config.toml
n_layer = 8
d_model = 384
n_experts = 20
experts_per_token = 2
d_expert = 352
d_shared_expert = 0
activation = "swiglu"
moe_layers = [2, 3, 4, 5, 6, 7]
router_score = "softmax"
normalize_top_k = true
routed_scale = 1.41
balance_loss = 0.0139
balance_bias = false
router_cosine_scale = 20.0
init_std_router = 0.0157
lr_router = 0.000533
vocab_size = 50257
norm = "layernorm"
norm_eps = 1e-05
tie_embeddings = false
optimizer = "muon_variant"
lr = 0.0117
beta1 = 0.9
grad_clip = 0.5
batch_tokens = [32768, 65536, 131072, 262144]
seq_len = 256
train_tokens = 315200000
steps = 2700
dataset = "wikipedia_en"
Below are experts of layer 3 (counted from 0) of a mixture-of-experts language model. Rows are named router (the router's row for the expert), gate (a neuron's input weights, with its number), up (a neuron's input weights, with its number), down (a neuron's output weights, with its number) and show model dimensions 288-383. Each number is 500 + 25 x the weight over its row's rms, rounded and kept within 0 to 999. Numbers have three digits each.
Before each expert's rows: "mostly gets" lists some tokens that are sent to it at least half of the time; "comes before" lists some tokens at least twice as common just after its tokens as in all text. This comes from a sample of Wikipedia text that the model never trained on. Tokens count by the router's weight.

# expert 2
mostly gets: "),", "\",", ",", " |", "',", ".,"
comes before: " ", " and", " —", " but", " which", " he"
router:504519521511467521453507500583521535529501546463501458565489521524480479480493450503497475509507467509530479541548479510519480445509477525489450518501479509484525507501527509476541512550476519480507475514513491484497461496503471527525489506496533467501501489441475526550514498529502488502
gate0:487541501463529496503531489510518454494490489503481517473475494541467535487501520489503491509477531496484548558480499461460492489506493487494511484504545535518512532493499517469478526528491493482471467493468495512546482524508479482502489499498504525510501496535486526477495488538488448507
up0:507485463470501491487537535507486485503517509504473518467516488493545530513504506535524485511524515493497508478515493530501464526492528528472483484471496492476489501495549519501523520495534501508506466514447494549480491534487497474508500489544485466523514479501537508508500469527564471506
down0:439527487486481460471499477467526500508474454487497464517490512525479484505481458504497515463524518474467508460509481490472531497558494519506477509509514505473503520508540457505485509507467509523481489498470488513497494492495487476465486472550535476479535497459564494474544498525474521520
gate1:494526475480481498556486542507538491496512437494506494519493496461537497476478489515500523490484491506489475493551506520485474496519519482506473488481493545533500473532470471518466496513491494540430469493529495478504497506506506515445516534504458510493513514502486471512493500510543522533
up1:528498497507550491490555513519519519504538481471489535492501474557488511491551498465475494491495521518492514506496493531512531478518465443486512492501501515489482484509546495518480486516472482507481490501462538533491539443487459478467483527513530514539503488494477488486484513507469497467
down1:492486473509514490502530501508515502572515488480487523551523508493529465453519471510463517489522535446511473511442487506497501503483506434465522496517432501457510471480526481455524530513556487474477468519514471491487516516493488491555517472530509444506529486497492450508484507506506460491
gate2:517494508531512516518474503469568496508497506476509527488536443535537492508497492515522518513471500494525486493453509495463530504495527495465484483489458554493483575492532480523484563499522541511523536459497468444493531505514479471480547488531473542508485501465537522453525500525480448483
up2:504474534520532499484478488491469477515533519488488490534503504492551501513491527531460522506485494480503551519516469486545475506477483476529520516485495484545475482529472490472525536542495464517512494521465501482520515539477507494539493529462487526439517483476522505458482508510468508477
down2:501519533513540483468491538535491499538494503533447508497486462479544443523489460466523473458487499545508476475513497481469515513490549508478484542490480520502486514490486494483517516448535556499541491516547501504578519529516462502506499526497477516508490517513530544510504496586479492522
gate3:516516520502542502467502523510495505463488462526511488476528519471504515504523500458506549487482524512484528499471473523515499437511454465516498496507506451526514529514496515509501526524465465522488482527502526484497462488508503479485515441516498530480503505507494505482501516494518501504
up3:486496500517483545475507512506509519494480503482473475525497511471519533560486474502531524461516511462519493506449517497490488504509504483509544503513449453493519545518490499513495511452500507454488492486487512534506507517463522500528495473481507507513545540511477509468514511483498484586
down3:521490549487471497529535476513444590532497512492507494498491496481483474571527522482506447538505488480485499477532528489448528471490574505512472497531500496522528488512484513463498517508526479530510527468501501520499524500455542456480481455494500487506484470500489506497498501564520476526
gate4:526488479510531491517501517469478468483504508515505491477496491473500456513518514518475514508515484587513505475467481540510528491452480443524507492498510500478560481476488461485499542531483483498448491490493508485494508461468524529506503510513502557523516482518511484492496514533473497475
up4:499490515554500509572505466502501496528525471510491513532450502518482472469501499522542474514443512501454530457525496489474516470548489483492484505512502515525548439500471480476544439516493500497487494492518531444503499457521493524517508536495486520489545520495436497479510478466488530464
down4:559531526546513505499560487525512494509492462484484460499465492492458496506508464512501507491476531477478493474475496537505499452531537497497532508452507507513484432508548477443535515519479496513517484469479514461567499482504538469466519498461487531453485492476478539523512497531510483484
gate5:508515491524486467447507531490510498479500512517480469498513537513495489505525537462505483527498492468482534502492499550513462511493504436487480473475485504483514503529523497526473504514472527501498496520449453580493478481486466512525495486516559474519548489510522493477511482475492511520
up5:514472500503532515473501541517535493484505453501527510481508471491463533508525539501528452539475516516477518515481508540460534528491480534505516481493524456507488514527477524513523557492502512535472473468483451488524515556504533530528508498496522516480479476498530493477459462485488496526
down5:498578483510516463493482508451505472484527518515470498538505493584540505496566523481493477503460488522499513507477486459485512507456486498483465485473523532486526509548586458474534523437500506493503487498462497548530483520508482469497540481481503493519491517481480553483479527521499487509
gate6:475512496473472476487536482485475479467530493472480488483555458499521489556508480508511543448493502519478490491477478451515504471442481502514495500516540540518498519507484474531505534537494464512476466481498518516514455503512479475494501512494493522522485505495549514497505509479494477515
up6:490494473487479509473474511483442475511546460493480548512521488473469486510510518484493468526500488519498509510528509486476504515524509508522475537531537488514491483471510466539503503494507496521508502558524534471499474506481482522519520504545470513590496498528498471474519483508471512500
down6:454477495499494511461438478508461484476497516515484471534496444527499472480473476471490468505506483480511479524524514513509478520465463503499543503457505512474493491490493471537503516515456509504532509471460500493480488547463472512517503509444514473490493448447476536509491459504494485501
gate7:502449529547510477448521474487532541502471498481494504486484478540486504487477493568515449470474507504501488515458529484487487472529484516484485531512478500477522499524529455533478456513528536535479510504511536463494501528506505489477493461494499481528517504521479494489483543492490535509
up7:523482529447501572473521513529535510500512519519490477539476496495515475451525494466544525521501512539485509506496494551468515469546535523461487442506475493456514515539493505501502541459535454511499471522494530483521508520500482459500477507495470522517515519489481509504500484536434494513
down7:498499497567496537492497469476518490472486529538577471501471493557485511476527502540476533531481445487524503475492465492499484526509527491454455501483514511531470480522505509535499543502472503469485497481518500483499544472506506511498503503508539493523524502508513505491493527470476509501
gate8:508484500508478498525508499506463543500538533494527536524475508556499509477506528506485479524541479524462532452519522506497479501470476475490494482494547481498479564541521495553526516546492476514523466452501516517513490508517502465513491491517520495484528455537442448518479475504496518491
up8:501481541494527507519483463531510533503502514494486459516514520477512467499497529554480514479486503520494535514476492506496503493497509521505485496475501469493474502539501515518518455507504493512555465465520478488510515492500484505482534489462532489485473464496512475480487511474493494506
down8:486503501511519527479462466499536498490506450481512447504467520523529513514446494503469493460529489486511504451506527488476506501497488480476487527482495497548475503504481503504528475463468509485503526530475484497482535471508499495530464482495475542501517450503463504438487544487486492484
gate9:536492533518509482510525499451473489512500495505520467450501545553449449534470527508499502475497515457493467505499496463500527482470560471460525505521478544485493496504481495525506480492506506509491526521490504482445511525514531518464467498516518491551480529515476500491512472514502487483
up9:505487478465529545471468504477521508477483495452474468470503521493533538484476489546440539494498518499479473480535482517457509506500488517505511484519486522522520472442477493546511510484477530476497497524458534545547535492467477527490483540481518466513557488484528518482472454511505553527
down9:477514479518496494479533454504519477514509477476488516502475465464553480487540534517516473476505485480495521504492549507462495471515518461478465500505511515482484529470510471500486559482482499529513493472532502499514516503522508482508489518453479498521548445475511510501519510460501517537
gate10:508497517541502529535528466486537461513488496541504487545536526494505507518479439477513525503528509478467524541525480496467514475538526472524547484492516515514512511465478525508507495473517509443503507504491505467508503522539469458505529529531527506499523533528468496462496473489493491468
up10:463462515483503491492512491504553484575497501510517498500485521490474524503498540534527535516535521532467478505475495506510453502497501504560477453479502534454519519449517510508494525497520492512503509495519521525460487504561512445505473484443477520486480512566513537512496536506509476490
down10:530546491501537492480539492506527557461502506503554529475504488478507498526495466489508502515493554467488476483506480504491477448543473420504497512541459510470431495504506499527521523499497498496530507479523494468560501483515562476501490489513500493491514486432502522481483464512499495531
gate11:525493485511438512486496482500473514472504527487477476480529495493528489510492502499493489466476482482498554519520452511532549487549489513500549524465534435455470512471536480510517514503531550518475551505509479542519510490522501501515460529487507511505466504487533483538529479499511483511
up11:494499498488497530551481505501477521518481470510485469523498496511550491502455472478535520508518497444498519521520459493500513486489523529487525528493503499470491535488485486478538517479515497530535507495496521458503493498495492487468513521537531530479467470489482512523521516500517493515
down11:475508522513512517505467509511467485514484497479529453495498482505524496481477503499471522488482500480479502517449486468499555507513498483504492497471453508500504500518466522478465499505520494518535535473518506514466549509505530496486505518442510512497530531511491551505530456473522517490
gate12:458472528446531467516503510495480506518482481477536461472466507546467503507519516506497513516482479455514526435497515474444520505476459475498504501482479518509478477501487504492522543474516506521493471531554475527534507484505476541497563506467538546491538529488473512491483525519516542522
up12:509496486440476523503511452518499480491511506548477508500519541522487481454511509522554537461471503458513537508533480506490499524501502498488470533496493501481523470473480478478511477532475498454487503476482500486540480508490488497553473508541518515450465480506525479509502473495493528514
down12:480495498496463481529495459519517498495542487491488447484499507537458532506497543455466513437494499519503476488532500468527495526475478529512495475502499516486518478529481526496490515513484517481433523451501520485450512535476512488525481438527489482476524482496543503515489533462527534487
gate13:475539547489490502465520520539498539535498470483466548535490497480543501485514516460490515484488507494491491501492495510506524523509490495508495497441484523487513519495524485492518474485462513503511488503526487524522504507506487524469534487512532534486503561490531512514545528523474510519
up13:522503469484501465518490494451554497476515472508534545473521512550483492525508520535522452513511524495484510516536519534500516514520504452538501473562502490484528496468492518547481499453533519476490522491454468511439507453469468485530485589519514511506497486470445480522487520497487520494
down13:503517469465479480501453507487495503501501482512543522476487498518482487520484532503489449517524481492490518475510472516496471520488500504498468492520513490480558504451470489550542505516493510504469524509482475463477508513506501501508450524503502516497503519521480505504498530497490486487
gate14:515523502503478528555482521484507489450504515492499486492527491496494512503492515496468483461475524492503500507481518478519470503467497469523504509526536485465491518517494467490482508497474508509495482460515503517458516495547508489503525483516488510498469514556505529556535506514486488540
up14:529506520515513479488514517490512505504484486478480452487506525531499551558463452513486537514540531523487486520471511501514504491475512507458545503507503500511512511494520504466531486473502493512486548516502494530482501539521461532418494490520521526479489520500473513517491532500502522480
down14:489503510516468499480479525518505507524477482497491480479457521480515507486483485485499526509556442503522523471509494523485454460551508498507515523482488501578488486459501547459468504476495490485498505486495526483479485537451517499474527471517460496498484512459557496547520476504535476506

# expert 12
mostly gets: " football", " public", "ism", " school", " music", " water"
comes before: " of", ",", " and", ".", " in", ".\n\n"
router:466509448514524486497475517469508481475498534483493500462529519497489536495454505506494492503480476514506504523504504520525502500515485507440522489473455478457492519471514481500479479500522445493481512485457469478524462463509518518497508482475503519519513504517492475541495490469481493506
gate0:501483520470503497492487483517465501548491516503511524534515487470460471475514533503536529503487485481483498437476524472490537465482461486477495483514512497515542486502490503533489516494529516481524484507459478457544516503518508491568540521511520479513490509479487486525509513485515565489
up0:470506518479546488486520518486462511503499491553528454493495563493454448484541472523495524542482490485481515508505465464459529474485487518501536517489508476543505506477542512515506481469508490511502533508456521512531538523474499519552523508493518543484523509507514478532475515472502499469
down0:501478472519512504514486476493535504479503543516491469450492483530513496488489529539482484460475527485511502573505447506493539532479469467487516500543508511502522482499543558529452481509488507500540453482501497506530453526501500497494489522529497470527499544518469470497503488468510522499
gate1:516445521501484434547488498519493486499541538498525474510503526430520490487479505488504490544527513480483467507507491479506521468499515508557516523466501498469468512477488480512473481513520497495536530511472529485502474454473514518473508540503488499537522526513501495524470485496501501478
up1:477502468485476512516464490524496520535493554515507479477520496481494512544498492528499453482499526557521457506513511514522529465450495501510493489484483495504485481548546481479508507539530533459472480468457510486464498499497491494444458477487502473532487484496480484495496502524499499450
down1:468478471487500497490480466557464456495537473524537496505511505524520475504529452518531524539524502504504514499504521507515537485505503506527511529455475501475485488463472481526448506475506525490526505538481504452483493475517486513503498545553530526481498494521482529469520484506453448513
gate2:504531530466460492510492524491487532509520522447494514494537513469495515510474493539488525481499511535508551508489487489501484511478539496547504534434519530487530531455498477504516522490501547478495526501482503496457526503471489497461473493509489501504518476516511546519487469564506471533
up2:458503493509536489462513466499491513500453460494537506483538479490521492490465482478526470507469518511506486500487514510515495502523504527514494488437499488507532534513490488469514552501524507526469520547542486537505534498515505488478530479442521480522504472500481508538503509432495543492
down2:475545510499512522470479502493479478499515467495499528506489470551461478499524502527477514510498515487521473511529485508540533495515515508494472527491529463543520492519525484536497506482503468506506481478509485542516506483543443487478516489480520465482486477521529472489495494573474496458
gate3:480487523522519497487517491495498505518547451499510495500463482492526503506503488498476524474471508477501527574511454476528466488545536496491466496494504516539478532501506493507494511504499464526497483473502465473511467463531549550472503527508501472519438468485489519519493477507461495481
up3:492488493490493451470439480528542509493515549490514489511494542503485534545556482503513476525513472488545489457488486478480460502474487506541477521486513476505518517507510518472453471491496506493460502521492488507507489492479477492484528513518517491510479517530491530526508530502459521473
down3:510479508520480514511493515493534507511472494517470515468461491507504528496481493495492489501459534498501518512516496536486458474469484528476498568498517463498486460476511497512520524508484533515513506510475528518538540539472440502534479495486550546474530504498520486513481484496520502493
gate4:506495448501484482577513480504446484491507517548490500485482482532477508464514522520523491508477490509492503508533510497482491516456503511473520479516498499512554480568494454505482494550485510537480489500463474481524519463481491462474504501492478503518478470518479502540492509507522529476
up4:531506473491523466552469537528478485524482501491493486504504523543497511472511497495491474500474454532514516538455474548519514523461505457537484534497484512493546467501519453509479498537519501519493505519444461486523515489461477525502523479510498525507491479542540498483464483500512502469
down4:498462476505534466537529521481487479461514479544468489502483527552477548514478510499491492481468459480516518518497481577483551495511533496510499524472512465481466505519529470511460463499527537475517535493470518519516473497428479493484525443461470545501533497515429512489512492467502512492
gate5:493502495476509523460494497494452506484508529505509492488519515478496490523484474537487515486523467519565554470453497481531495527499508470511505472521478471472513471529456480435497503514487507500515500454496486498438507507520484479491500527509481480504514479440498521475477451504542497477
up5:495477509438487453528495498458463474482515491506531487491525506488538475534529505499518516493514476477480449557504462495538517488468523511529463502512509508484489508493487482491476514467476506512508519500502524484491474534529503481466502502492493503503465503506486480442488543496496519469
down5:501525478489521478458530489469500480483515475527488528506531482494506494472525508504483490522499519474526436512512552537490492510494445449515515513507448473514501494459482504509507461477535517485479545513525495477491516553492468536443511461528466469459503525503507472504477568488476476526
gate6:481544452491464509526503526474500471470477524466531505464522482491521493492477489517478524497488536518464508509485548510536553501539439522506450452475491524498524485517454527544506535514484535488469489464472470461477499455525521545519506535484469497543460489516494491523457528480493479494
up6:538528498502464496511500448509536492490469538467489539526508513446516528501531498506457505481499563487553466504484520469509489510523521509500479528488478480503501532488502507498486527477480520508470470538481527520504483495533494502494506456510525519495488508524505447509504459531477510517
down6:487466480528510473463481475504500483512465512485560527494503520511493477500515490480505522499484470482485449511506477506474490491484494500532467488469478510537470444501512472496501526451506525482454489524503505526479546505497536481485495528546478514509462497525520482509497518475467498441
gate7:476510480448476447510531484516484459494500480536471502492462507458499491467464496513493523517472525501511504523481531541531489454517498495485500503508462511533524512466540517496530500485484441478487478548512526531507566491475535504455513515459528446463495517467513521514513513525523474537
up7:476514482498465455478505475491481467528493482541511523490499517513500522513486502499466532492517492476548516518524485509539493504508472572477484508534450486496507503494518545480520513511546506488492490522522511503469504520483520522500539517517534443463520530514530481543482493519497484496
down7:482503486527521511444473527485511533498495499536490515471537515496477502480490499494515466509471514551529488480502447536507471508478491468467485476517419494462554488521476483451469492489541434485493499497500469534540501516527499475434491509496508513529489486506515468475521527482506520504
gate8:495510502496540472495482465479508508495501517473553490485471484466531507515491531485548533483488485512525494471556494502521487501502490493523470515464540524520517488540493449493484473503513495503488526526511495461491497482531478496507529507456471444518497475466419523494484483487494522465
up8:480500540492492448502488471468501494481472534492507469516504561465492537447516529461480486499561442505459500531515475505490504511547481496527538502494517479483470524481532505504467495506495490514504492513477520522510518506501475479479503448506542478531505506509495491506530528524534520500
down8:502508528487510489490467552517532440520448490532514476494494494491504511495520534492503480491501485483481515474501495495502545518524462522510506512481493495548511504500555526447487532499484523520480491509520477476525561530482466515532549458509510494450524498480473488515513513496485464471
gate9:518549564459511520556499522497459516517507459487539490483503489488489521545469482522543474514480499501451491528534515485526508445521516508509485511471470480510527480496517533474539555477494511497469524482543481487517480489466525498522540475435499507477518478491492516555480492464509452482
up9:501520495495460546473508467484525481492512543473501517514491493483481495479485590489501514444497518521578514484502478521497522524526476449473510517514502514477501452481505474549471484483462503537497491495505516497527453487495485501469495537533495514520527539499493517453483436536525499487
down9:518514508499487506504522498527522463460495508454529509510480485482534495490482511512485501524524517504501508496503501473433505517503516510530534491437508462471467486525550515503482504485525564465478510523482494512482534513461488509462495520490490526514500507533530506556521481520509478480
gate10:509504521488516532481512521523511509475489496463473532550570505500533502507512497536520508522491547479503471497513454505524505483480549509500491468517515514479480492533509519473486578547494459555484542491498525479493468499496458469471488524436492460504453479470511505504483498500519469520
up10:460512495506472489481487459502502514520492510508507484532473505535459482463492526516492493478508507495452524466522529540464569503507485459457485466516512518471474523520520490515521497454528527525511533469477490461526565508442452538476528481517527489472466479455518447482470512489496500523
down10:539524495502520499491462455512472476519518521498530483538509521466500510519482501468488544476515511496508479441488489436497494510515517495515536500563509535510497480507524546570492461530473525494482496448537508453474493503518479499544458470517488506531512433512466495479507494505472498550
gate11:481544469449497473484511480495470477469494491502430492495457540502502514494515490516499545501524464490521520550480489470513503490505484537520524556529574514515476489495493479506487531497500507479531488493500498511498508510478506451473520478473521517516479515534487511515501500544541484482
up11:537519529473447515514515511477506488509524507488453503512486511511487492539458466513548518525504535490496477482480507544517530503513504508485501485510453470497509473528489512481535494495477524529459494472503473511483472483536493481459505489522502520468546506462482511499498451524496529486
down11:539507489526492510490468509506551505492521477491519508505529486464505513483504484459519473496495503465499443490483502522487524530526519470529516499527473497512490482506480510485489468453513502481505513477479504525458485466526478441499567509515519503515497553494481484505515510468518518453
gate12:471515503467488534531492488507530507518522516480486568509484527420503482549493481493514537535483530544490472482489552481547483534550510518516488528547471527502489496503512521505490450468509490485517539512488444532528496483549503479489495517464477474486506499430506501506484497491505495466
up12:504516503509527503445501489487490463524490473487513518550497495471517538488509485532499511551511510519480487487501463500544479490508577495528468523523489519497451461518486493517510557530516517485477510522484506499514520557509525522464513488507509468537521467539482511476537488502518495473
down12:520444463489498518448510493483466502528501519491505498513499495504504530482556528482503490496487474494530477465508512496457503501519469515539489510491481480479479504520453512506549494509486520519514503472484529514462497478523540527476508541526493514493514465501504470494529487511506530508
gate13:535495501498479537501496514513528500518478486461459528489500518553500445484497535487521505519465456492465506499503530542478505507487546465479461497531527532501503464521537497474469501523517489499443488470503471468547494509477555514520484526526495536472506481527513539485503480490477469481
up13:487471526520497494551462557494469494510458436471516490499494527532486485457489495507537416425502493483495516471526508485558499480492464523486505521470515501490521514529530539473535497501475474494561483530539510532498511482528519450535504483572520452498541494495479501450507482500534538531
down13:507500476430533531495476540492509482501512491527509480495494500482489527497540531520497504517539542507532507504443519539513478496544521479559505484482509471515515472496448527487515513478497482505514495521483493486482527475492519473477510519489519466524505490523513503488476494520494544471
gate14:507502486507529462521510537497483535496507506515521467478513487515541454491514497514532518476464496522518502505510509471440483504504530495506508527487469515487523492472531448522531532539511470505525557498504526550539471470478485519485496487511501501453517488474499496506510515520466494514
up14:497513465491484483507530498513502516545506491501514484506510521531509480490527491514493524477489477502497462538487470483478493511509490560539565474488452509494536516476495525537483471492499488520528493495518498491463489442487520472507492473531470488497535513486525511521451482501501525475
down14:481474475482492463502486488518514513505541475490517519546526520544492523512503454529509504515471493499461490478509472520536498527539520512522509502447499518468505522443514517461532452485509447500513537490489523479506478485470489488535498507485489528485524542531526525509516491508519479486

# expert 13
mostly gets: " career", " series", " album", " team", " game", " people"
comes before: " of", " in", " |", " by", ":", " for"
router:475530479495477500538474524435469505498508498496514516500519480503478517532500511541448508497494484522486498485493520508526494502465513498537522463506519497458511494504513502500509485538536468519543519493517537496472509496485499506509485503474514528495505511576492481529477521481503471492
gate36:513521481521535499505462474552492533492505488475540518525498518477561497497497516507504507463542510434496506482470500493523482533478536505504510493502522493512513490502509493491507499492463476476499498510491535575520498454550466513543516475517462442467494510505494556476505518509485472490
up36:503506495467491507485545451490514478465462551542511515510545561500538453521559474495534522505479497504490499476484477497542545511494475441496555518551517531476458472484477495490505493543491500486461468442549485503463491468516479450513534437514506505480549528518489498452483488471493513477
down36:490498479509462453497470531520468509520522473458491509510486554525499543533472524527500529510493499515458498497461475499516515520481545485495472548458506539486483532515455447483539481490530518498499525505477527451511491509445527493499531508492483525504499529474462516480517568469515499494
gate37:451469511493511534571478477524491507539522517503503480512477523503495514461505466520508524513516507527479495529477508487522501467464471501500489564526553481463477491535509532476510489482480497474514505483531523469501498532515505496540526505486457533502527485481521530475480499466546524472
up37:464493487516501508500491506503506489512472495519471520524505508529500433510535498476521509521524521510505483507472478496507522531500491509506491519517462515514532491520505488558524477530484485499540501486499482559478518503529474468490478510504500508451495492513458513482481441551471520507
down37:480516533474489485471530500516472505518523486488504480491530476483529524470556477533424529530505492478530531479457498512535528488481453474534468478520496515523491496568504516455530518512500520495515506493461499524470542466524492463484521486464501489513500491467507495500492527455471478509
gate38:524507522515477471513516472485499487471543530511511533482527524480465526509515505489528546515517487500522512551508477446490518523514550495492466465468491505461494499521511526475531497471447475523500509530541510481494487492523529479505465503518502483534484536485494507507526553535478497501
up38:549511447517492499497517482530465513522482477522513482522497521523513495484480495503534515531495515466527504466520524528532507429502478518558452477511485513480500488469476514557490508517505521499539478478510514502489516497519483539532425461525469492462502522498525486476439494453474492484
down38:487533497550490466468479493495513509516519500485508486485512504488521522494451464443491503481492522507509513534530501499504484509505498519499496504501464478483478484513505494481509481520473513503499503485481492504517500532485489516472519502506517500537480510467495526497479502482507473492
gate39:474491561479532524503432522511459465514502486543498483497460495505531504502474510547544497497478500523508468472524496477466543513525514504498474500498494489482475525485466495495482527515543487528470475498509505495488465478477503479491500466511492537538475505513487474491480513491495481526
up39:524475499533515490506485517514517524513478495486465480493480516500472462483532508479496526552488516494514505511501530462505519477437454488520507497529517497530501457490533517464500489482484497485479466508508542518475506475522476502508471516488482529526509506479500473509510474526476516462
down39:524514516506481451474509486527444489504500534496487524423523524534549507514511513512479464482521458502489519470538511503504489455509559472515498505481500459490517489546501522492523476505482519489542552491503522498459467517487466520510476537458464490486479490530466505529458484468480475528
gate40:504484517452517502530487440503485508497498517526520504519512484498486514509490505509484494472520574467510486502465478516525497472455471484509460529485516513523521484491510516493459495519498471489518511450470491503513525487525555481467480504534509491533538494453532497537482486475500512483
up40:503535509517523523485502538478539482499478496483486475492480498524514482522480495524443470502533491492528493538508515546510502480508509484505503465448530478480457529494519507508488478498474510536528503517475514524495446502531513504528479542511546488518532483554470488515490456511509475501
down40:476504507458542457517518502485509472516528502476509494490476494493498473489452502533472544504506514550504507513499450501479456466507484474497469498472534539536513520519485520532509557470449495476506482515478506459482497504490485485454499502451521484480446483524500496523506473497466498522
gate41:492524470507504560463504506477462517495510488509494526485502506473506506508510505471526494510523471572525485551511487510503473485483477506434524452506488508481504508499532554466478510495487540487511450534519539493532481520481462524517496543489499503517483493486518516482521495462510500476
up41:509531517490532482477473515514480533488588507510496505500517516452490489470489548540489463485487476587454479478497499477535475502486501496521477514523529468523459523513459474475498495496523508541541534509477476510506551485555504544506477460489467518502484471481481476488481484527501541492
down41:499526526467515504524512547476485473521483498480513516482488507501500487476504458541511504481541512507526506513471452449497519486524507485519469517526528514469502509497460528498505498523458462489556477513497532535518501529508497446495558519493480536544527539506495490467496511521525451477
gate42:499484495456449514448522515506503454464496500497483471521471507469478550541498517479525478486489517529467504511515483512458542513478502521468506512563541440487525505466526484523552526436478506494504491500549497518499482521472513452498503477484534510497501493487494531509524511484481505476
up42:485438490507505520518534536499495480535511537471514494536520525490491501518527462481493466479521449530552458460480505514532517484520539511516505502488459533468497456481476505468492488520483465543544482523479509511462507496503477530543508510527466518499492514491515488487517478508553504503
down42:510505516482536488552531474438540482480502521484545498510525470520500481489534494479469514538457471494494477485504449496562465479495491444502478536495483556477538495459478504485460475534539508459476515563439507487517501537529515506510500542525485506525505514486529504477540502519556498479
gate43:524496510494511529480530487447526468491488501481500509496463498476538496496542502501452462494478527513484528500527517525505483511526515521488518463449460493490551489444477508563485555487520544519506487518477474468473523503531429510471500490494515522479503510507490539479536505503476556477
up43:495521500511485471494536520484486527481509480525532490523515476491488480512479515502489505498522488492506480528494464521507520503478473536491502519533500525548485484488528507452506505479530480466484532514546492495501507464486516501498492550491497505517457554518502430525496481513528482502
down43:457507537533525501468481497537460480523524480528521472479522485521523484468525468495493501512549467471543484466512512527474518462500476557478526532497496489529471530519481463506527456483481508471482520510510519489512495529502503464566497509485535488501529502469517441517497471504495536516
gate44:525481536518514495470495494523545490500491504545522513546482521503512543524515518472482494490516505492502524484543493521505506500537515482494515513489511480525492523510479500542512484522462544510483535514517505505495459496518471512411521519499526439564493534472504524530437532467484563485
up44:544447498477485537488468524492485521516461490527494480468489496470464499497484530467511505466510481506510498479529509503549482541497506525529497479482449506466508482516510450452524470531482494541507496473507549556531525480507487526520533472489481522514515484531495483534476527547468454422
down44:531510445468466450519481466502538513493485533496517521453522560513531468502467488472486488504549539495469464507520437481540505485526505532481483484475500527492546499494512464539527511503514501497473501502515484518506554497484534497524521541486510491492471487486512495494481510548457472500
gate45:482505457482491504507545464483516561485500511518509506490475531508504530511480464500456506511492486475491507509497513538503477481512482502508493482495494506555527460555488517496530546484509535519486530496480519456534494480493458459501490527523526497476509523463461520475490558485485488492
up45:513469509521488512551539483543504504501488496512494508502505488551514521521493490457494504521490515540482475554495498522506509494525465490495495486505508523507501495508536515503488498471495502487540530513468478493543486521499497504522534473542476489502515528509499488498493545487545468521
down45:514501476473500488480519483520504475489576460491466474534516470518493539507524518463487517487506493471538526497496483504495468547556484462545501481499473524532541489531457513500495516490477534498536486547502484488484509507494485447498518485493472454512452508500520499496470484485460519512
gate46:512494496485509532497511529500483489520483547496471480488534481499510555518510488510497503484492504487486520467449512444500471492516513505473530491491494511513520497503497502462555494510521522481535551523493486510539512536532501502539500486475562464560513513491506517485476523464481476506
up46:525500526481475513470493459455492502470529520507523448491474505536482520472539476541477500483521489461502488490497499497496536478486504478467530507550508551513526537498458537480564510460491462540483486522497565462483496478486459472463466469457532479502479494521501553464474534489478444551
down46:512494519468488517524523498476469527524477511478464522501492558528513492501534470503476443499492525499456510507500522484515469468520448506505506477486523468520465510466507530531547529499480490481506518476484519460537519488482508504518519500515480503484550507518471517544530477497508494517
gate47:522568513472493469487519511534503505489542503470530509526554511495479538501490497516470523488501478471476499466500457475465545493496461530492518562477534508503512488522508510503449506458526539497493480558468521549517484506457501500488461479509482483511473524496467473533522492484492566546
up47:502490485504490470508509536498536532475484503472505513503486494476526496484467463509505528467505516525531511512492505530499493487497482482488485520525503491523541541508515494478517518493500480452583513441444497476468463450508480509517472514506563478504482474452518526504461492573517491530
down47:485492491492508481483502495475473484475527515447511481516527460473500469499528468526575527461503536476483479515488525534473476542508551504445509527508518497457493504528486525470489475503507540469460488476490500497442465440533527515541516535455493493488477514516514480528484540497473484456
gate48:518521535470503512456483537528490498469486524484527493469482523472526491494519489522509433504489481477457512514532491502523474492561509507532517484540477475473501531495496520487509487519504507481500483496534520463510459523505495517459551516527510484487456525493510511479484492540501525521
up48:469474526503543532531523480496486520516507494531503533542480502493500473495504498483502526511471496528462487494499531487475495493445485458495473512451526497497496534499491488473541511507459509475482510520487497521488491507492517498547469471466530530567532468513436465493511501523521507513
down48:523483520492508520466507512518507496457523467523491440468451472522515476504554507467525513505472499474480514454512454477503517477469480477454485494507481475482498483504490482507555517458494483489480495490489503520491495460469497520492552499500510548490506467488516520524552486495484529498
gate49:531476505516451481494529494508508455488434486486488499523486476487502524449491538455487556477467515502534535502472487488545511497515497513513522453476511524511498506543530515554522496534515495501487516526496478456505517507537530522492526521523521511511498515472523508559469519565468503505
up49:468520535507477470471518483511490502508492498503478515471517453492477487515474534471489512499519515499474494528510504517463482509519492511466476494499474527512478523462514494514488475482494477519540477467459524514519517498465479515472566482527496484530499491476519446528478526501479503546
down49:492510488489513471490489489479489501494534525485515463492509470507433538535529494498512466499481508498484499514501519499490497508527441494484528525469523484489481485488491502486473527487547445511482460520520438506477482504474480499493503504491479506504529498490500528500492516525529522520
gate50:485523527476505480489493504524532521498526503478501478522467478469486478470501545508505456508519484472465533487462529509478501489501485495486511485526492484473470512484509506478452486487500522491530524497500508519518459521507521526518512474499509541518494498508459447469570492507497494494
up50:520498462519514537484526534509460426517485481490511478488506476518505496502487479499525553514508483476510508489488510527529484511478459524539552465495510501517478468483504499472443495537507568515466529490466498498546535496509500524499556484491515516492491511472499477527482533502486547473
down50:485483577478511552543443488495475484482509480490536502487488532471552499515494521538472548464466528510512558505497475482461503520509474465517479522489504483504536497506496518513521481505480490511488546496494492483498485496478496475511472480440500506498525490519452509543511455514524495477